From a checkpoint of a small mixture-of-experts model trained on Wikipedia.
Size: 9 layers, vocabulary 8800.
Experts: 64 SwiGLU neurons an expert, 3 picks a token.
Training: a variant of SOAP for the experts, 304M tokens.
Below are experts of layer 6 (counted from 0) of a mixture-of-experts language model. Rows are named down (a neuron's output weights, with its number) and show model dimensions 0-159. Each number is 50 + 15 x the weight over its row's rms, rounded and kept within 0 to 99.
Before each expert's rows: "raises" lists some tokens whose logits its average output raises strongly, later layers aside. This comes from a sample of Wikipedia text that the model never trained on.

# expert 21
raises: "–", " to ", " or ", "−"
down0:77 50 34 58 59 60 44 65 61 50 63 51 42 51 47 41 51 52 41 34 33 70 50 77 56 77 44 42 64 62 33 45 55 63 55 52 26 38 54 80 66 67 39 23 68 43 42 58 57 44 59 33 74 48 53 55 67 55 43 82 28 73 67 23 46 59 45 76 53 61 48 18 57 83 40 60 52 49 81 40 67 63 45 72 51 57 45 49 55 58 74 38 66 50 52 31 44 45 61 64 37 47 36 52 16 63 36 65 42 74 70 42 99 52 57 35 45 48 45 65 80 34 77 53 38 75 42 25 51 61 53 38 42 54 57 73 61 67 34 55 41 59 39 36 53 37 50 60 16 41 44 58 64 57 50 46 46 26 50 65

# expert 35
raises: "1", "10", "2", "12", "by", "7"
down0:28 82 61 52 55 32 36 26 43 76 66 65 50 22 28 57 74 86 70 50 52 42 63 72 38 53 31 44 62 64 47 33 46 29 42 55 32 37 56 29 42 34 49 51 31 35 55 40 64 35 62 24 33 44 57 47 44 55 60 55 40 56 21 35 60 46 51 43 68 63 44 55 34 76 51 47 56 67 46 66 43 58 42 88 69 51 49 07 57 45 60 57 08 46 39 45 29 56 47 60 39 56 57 48 40 78 67 21 46 29 52 35 65 46 35 47 44 19 59 33 60 57 62 58 61 44 45 48 60 35 33 57 34 48 38 55 28 41 65 45 55 52 55 44 39 61 21 80 42 49 42 49 57 71 18 56 64 68 38 67

# expert 8
raises: "ger", " appearances", "duct"
down0:62 59 36 51 36 99 58 27 56 23 52 65 53 10 53 54 50 70 66 37 23 26 48 54 77 47 51 29 48 52 50 62 51 40 57 36 46 80 57 37 41 48 68 75 78 42 55 36 42 62 48 60 21 69 49 70 30 30 75 54 40 56 64 43 44 51 53 48 72 61 50 54 25 59 38 47 53 37 43 35 39 53 57 72 13 52 29 44 50 42 60 41 47 61 45 32 55 38 44 29 38 77 43 64 35 35 47 63 54 48 74 77 73 64 78 48 32 56 56 76 43 60 58 46 51 37 38 52 33 49 44 88 42 43 37 58 56 39 49 68 31 49 55 46 63 28 44 53 34 30 34 47 44 41 37 60 44 36 17 53

# expert 34
raises: "15", "14", "18", "21", "4", "25"
down0:51 49 33 68 48 52 45 48 75 49 69 38 50 55 24 52 74 62 65 22 34 49 62 33 43 45 28 49 69 47 65 40 77 53 34 55 42 38 51 59 64 47 12 50 49 66 34 60 31 33 46 64 31 67 42 48 23 67 76 70 47 48 46 66 76 59 50 50 25 48 49 33 54 57 50 37 44 50 55 39 48 52 39 76 38 74 71 46 53 49 18 65 14 57 38 26 51 44 22 44 50 45 65 24 60 67 66 68 45 65 48 58 14 48 44 51 68 61 69 56 31 40 52 48 46 40 47 74 75 56 73 56 46 32 48 73 59 58 29 59 58 30 28 44 43 64 65 55 52 54 30 52 77 48 76 28 67 67 59 86

# expert 1
raises: "\n", "\n\n", "==="
down0:57 49 44 47 25 49 50 41 51 45 42 74 37 57 85 55 47 40 39 33 45 53 26 65 93 82 55 49 58 60 63 45 50 39 48 52 39 29 58 45 59 31 62 35 67 57 34 80 55 13 50 60 49 21 45 37 55 58 63 33 39 33 59 61 27 58 33 38 69 35 29 58 68 51 35 75 66 48 38 39 44 50 18 66 47 75 30 32 35 57 80 27 40 52 49 47 54 45 26 46 50 65 73 54 50 99 42 54 49 49 60 53 51 42 79 58 57 66 47 74 47 31 68 60 65 68 86 35 53 67 43 41 62 52 65 52 64 36 20 42 60 54 44 69 41 59 52 43 56 32 58 50 38 57 33 50 55 30 57 54

# expert 10
raises: "able", "ing", "ed"
down0:55 27 28 54 40 48 30 77 39 34 52 44 59 35 53 53 66 28 65 44 50 45 57 53 55 59 73 56 76 63 75 78 41 37 61 44 47 46 58 29 54 62 43 76 46 61 45 41 64 53 37 63 41 61 35 47 41 52 40 41 46 43 36 51 72 55 53 81 55 44 43 14 54 57 44 63 53 75 56 23 71 55 54 62 53 70 27 76 30 41 52 32 53 73 55 61 50 71 73 55 28 62 60 37 64 44 43 60 62 28 89 66 63 63 37 44 27 40 71 21 68 37 73 51 35 41 68 30 72 54 53 52 73 43 43 61 63 77 86 60 60 39 66 55 19 18 62 43 33 47 53 38 44 64 65 58 23 48 63 48

# expert 25
raises: "es |", "es are", "ective", "e |", "ions.", "itors"
down0:62 72 55 40 39 77 49 69 39 60 58 56 48 19 26 64 43 38 61 64 63 35 39 45 35 36 68 49 30 44 82 67 70 70 45 52 69 51 65 38 28 53 58 46 47 45 54 64 49 55 36 61 36 58 70 39 53 65 51 84 73 46 35 51 71 66 33 70 40 74 51 48 14 60 80 57 54 50 20 36 64 63 59 38 71 48 29 55 40 45 40 57 39 56 58 36 28 39 58 45 58 57 61 28 64 59 64 58 66 76 42 83 36 38 43 45 65 51 54 47 75 50 21 59 37 21 28 47 32 59 31 45 65 52 53 43 75 60 41 55 44 49 65 74 36 45 75 50 53 35 77 45 69 57 66 92 47 41 48 39

# expert 28
raises: "| ", "|", "|  |", "-", "\n"
down0:58 63 38 54 89 47 48 49 35 17 37 55 50 71 49 18 49 55 41 45 67 48 50 44 55 59 54 49 67 71 33 79 31 58 80 69 34 41 83 32 52 40 63 56 21 87 20 80 53 41 55 42 60 64 72 45 61 56 46 60 40 39 68 53 77 38 37 53 56 31 50 39 38 44 66 67 44 60 70 36 58 57 47 56 44 49 34 60 48 29 72 48 31 32 54 63 43 43 78 57 79 56 30 50 49 47 57 61 71 54 58 46 72 55 55 17 49 27 59 47 19 66 45 39 53 64 51 60 46 47 46 44 70 45 25 42 58 72 47 50 60 34 89 71 56 36 73 65 72 68 49 53 66 52 60 70 57 60 59 58

# expert 18
raises: "ment", "ering", "ers to", "ments", "os", "ers"
down0:23 58 51 45 20 52 54 50 53 33 70 29 48 53 31 53 30 51 55 54 39 24 50 60 43 30 36 60 41 50 51 53 44 27 61 49 50 58 69 43 68 38 64 39 52 44 39 52 47 40 58 57 67 36 55 51 68 65 58 44 30 43 62 42 49 52 39 79 50 37 21 55 64 21 33 57 45 64 43 63 28 20 54 41 67 32 42 56 39 64 38 63 60 23 75 35 51 70 34 37 14 69 46 64 54 44 55 45 71 72 65 67 69 54 36 21 29 50 38 60 33 48 55 51 65 67 54 16 81 48 42 73 34 52 55 70 39 25 69 26 17 42 39 43 34 39 39 19 58 51 20 47 37 47 54 86 64 48 32 57

# expert 2
raises: "are", "ition", "ul"
down0:59 32 42 57 51 76 50 57 57 52 59 50 20 73 54 41 61 39 50 25 32 39 35 60 39 45 62 73 37 65 28 32 68 34 56 19 59 50 66 65 59 57 85 29 43 45 47 22 79 53 48 48 89 61 66 44 52 44 52 41 70 44 47 31 54 84 61 32 14 53 65 57 73 46 46 48 36 41 32 59 32 35 36 57 44 64 35 47 36 46 63 53 38 24 53 28 42 77 55 45 51 34 23 63 38 57 58 58 39 62 68 64 53 64 60 24 42 35 51 41 24 50 38 57 49 52 34 54 60 18 49 42 34 24 66 33 34 60 52 64 57 69 63 64 30 64 51 52 65 79 36 40 28 54 58 67 33 60 35 69

# expert 4
raises: "inity", "den", "ti", "ory"
down0:50 62 48 58 40 53 47 23 40 60 57 51 56 58 51 28 71 48 36 48 62 71 39 56 52 73 35 59 17 63 43 37 36 73 70 71 78 60 41 70 38 65 75 38 47 44 49 39 38 73 50 21 68 57 57 57 50 55 33 40 37 34 72 29 35 82 56 35 61 57 40 40 47 44 47 55 38 49 59 42 31 50 61 36 55 78 56 74 71 58 33 62 42 61 55 66 67 45 76 60 39 34 32 29 73 79 60 41 21 57 44 34 61 56 55 70 67 72 53 42 67 72 51 59 35 63 74 08 52 61 54 40 49 73 28 52 38 54 67 60 57 70 59 48 26 51 48 48 56 93 43 57 27 61 69 44 35 37 32 55

# expert 32
raises: "ut", "ere", "ute", "and", "ock", "iv"
down0:31 30 49 70 49 31 35 41 64 46 36 33 36 67 37 61 76 31 53 59 65 68 37 36 26 54 46 64 45 85 67 48 50 67 44 50 39 62 45 41 93 53 55 37 53 56 44 55 46 52 52 51 45 43 47 38 41 99 50 69 24 48 56 24 35 33 60 48 29 33 35 15 34 53 64 39 49 59 50 46 36 64 48 80 30 65 39 48 41 53 53 56 70 63 69 51 47 49 32 54 48 33 67 61 53 41 51 35 66 45 70 53 74 49 40 42 60 48 49 45 21 51 42 48 39 61 55 33 47 47 35 65 26 40 61 38 65 67 66 60 37 58 79 42 00 36 35 50 63 49 63 77 26 52 48 67 17 47 58 53

# expert 17
raises: "ear", "og", "om", "ot", "ound", "od"
down0:54 47 43 44 72 53 29 29 38 70 48 64 49 70 61 43 36 58 41 44 58 43 27 45 12 45 47 54 66 65 45 64 48 30 58 72 49 74 75 56 59 50 61 63 40 70 50 70 56 54 34 45 32 45 39 44 22 56 41 58 59 30 44 49 43 41 47 78 53 46 54 38 41 73 67 51 36 54 41 68 55 21 43 51 77 51 57 58 50 58 38 32 58 77 56 58 70 42 17 40 77 59 46 84 47 52 45 42 61 47 38 64 46 52 23 61 49 22 31 76 21 44 63 56 57 53 58 64 66 54 46 56 60 57 53 80 44 60 77 35 63 59 58 22 37 72 28 73 77 54 32 49 52 73 26 18 47 80 39 27

# expert 5
raises: "\n", "===", "\n\n", "-", "==", "The"
down0:46 86 66 31 50 47 72 30 62 26 66 71 38 49 43 25 26 55 42 69 25 55 58 42 45 43 70 49 52 57 76 40 53 52 55 54 63 62 26 51 33 57 55 55 61 50 57 35 38 58 26 61 28 78 32 44 47 30 70 48 50 69 35 50 32 83 42 36 34 37 55 52 48 53 30 41 24 66 39 50 67 54 30 57 67 47 46 40 49 35 43 61 52 73 67 64 54 77 64 67 52 46 79 26 59 64 70 58 53 35 46 50 36 67 60 26 76 43 45 74 47 44 37 55 64 54 62 53 59 39 72 31 51 15 39 56 60 46 23 75 48 66 50 38 39 74 43 31 49 45 54 41 86 73 25 23 39 59 62 43

# expert 24
raises: "hes", "ted", "hed", "es to", "ters", "es,"
down0:36 53 61 35 65 45 49 25 50 70 69 66 73 27 59 24 56 61 46 24 55 69 51 23 45 57 49 76 64 56 50 54 23 48 59 49 67 57 59 52 47 54 23 82 53 43 58 44 53 27 45 55 59 31 69 22 37 68 42 47 05 52 48 43 70 44 42 57 62 56 44 32 27 53 34 93 62 18 48 56 42 71 56 31 66 28 52 53 31 44 44 36 50 41 28 57 56 68 91 64 41 61 43 59 51 49 64 63 64 41 64 46 38 81 23 42 47 23 61 65 64 62 53 41 61 72 58 43 47 38 36 46 34 45 61 56 50 57 89 55 39 41 57 52 66 55 27 34 26 53 53 56 58 30 43 51 51 68 47 47

# expert 7
raises: "ity.", "us.", "ions.", "ion.", "ment.", "ings."
down0:56 69 27 57 53 41 57 37 27 41 46 39 70 59 83 55 41 32 60 47 40 73 58 49 71 41 67 92 63 28 33 47 37 37 52 58 63 58 78 82 60 75 50 78 50 52 69 67 47 52 37 41 38 34 63 41 46 63 38 40 63 68 49 38 38 65 52 56 71 34 48 66 56 53 13 53 30 53 40 22 55 58 34 35 46 69 72 71 39 60 46 43 65 16 46 67 34 40 41 42 32 43 38 38 51 48 45 51 34 20 46 52 90 56 64 18 54 58 59 59 38 60 39 68 56 49 46 44 70 54 63 57 47 68 36 55 43 61 44 67 36 48 77 71 21 43 53 44 69 72 50 49 49 48 61 85 66 47 36 69

# expert 9
raises: "od", "old", "V", "w", "ew", "O"
down0:48 50 47 58 64 29 38 43 44 52 48 41 37 68 81 54 74 44 34 77 34 24 67 62 50 48 35 41 48 68 36 38 28 41 71 59 73 47 45 37 33 67 50 69 52 34 66 34 68 59 66 54 56 60 74 46 23 65 41 53 63 33 42 33 38 46 39 53 61 49 58 76 53 41 13 76 23 50 44 51 19 41 57 36 49 54 66 62 51 38 39 46 64 52 35 73 64 41 61 49 44 28 42 75 22 55 87 32 38 54 48 28 39 42 55 31 65 69 21 47 52 59 78 91 35 27 31 72 78 42 44 52 53 45 44 34 33 49 59 60 45 49 50 55 60 60 78 63 48 52 60 41 59 55 32 75 77 55 53 46

# expert 37
raises: "ated", "as", "amp", "aced", "ays", "os"
down0:34 55 55 49 63 46 52 48 49 50 52 46 26 37 31 62 49 58 70 64 43 30 41 51 64 50 38 27 50 38 34 54 55 77 51 69 19 51 59 54 48 39 46 55 21 56 50 36 34 45 38 88 60 27 51 30 61 50 59 43 41 42 60 24 44 32 54 26 69 52 48 57 35 13 27 42 36 40 78 43 35 36 41 29 43 60 71 56 51 37 37 48 52 62 51 55 44 31 02 32 00 42 38 47 54 45 61 21 61 68 78 51 69 55 64 29 51 56 41 42 36 80 58 46 51 33 27 32 38 26 27 62 55 44 45 65 75 54 25 38 65 40 41 42 58 61 67 46 67 41 37 61 46 36 47 40 29 41 39 51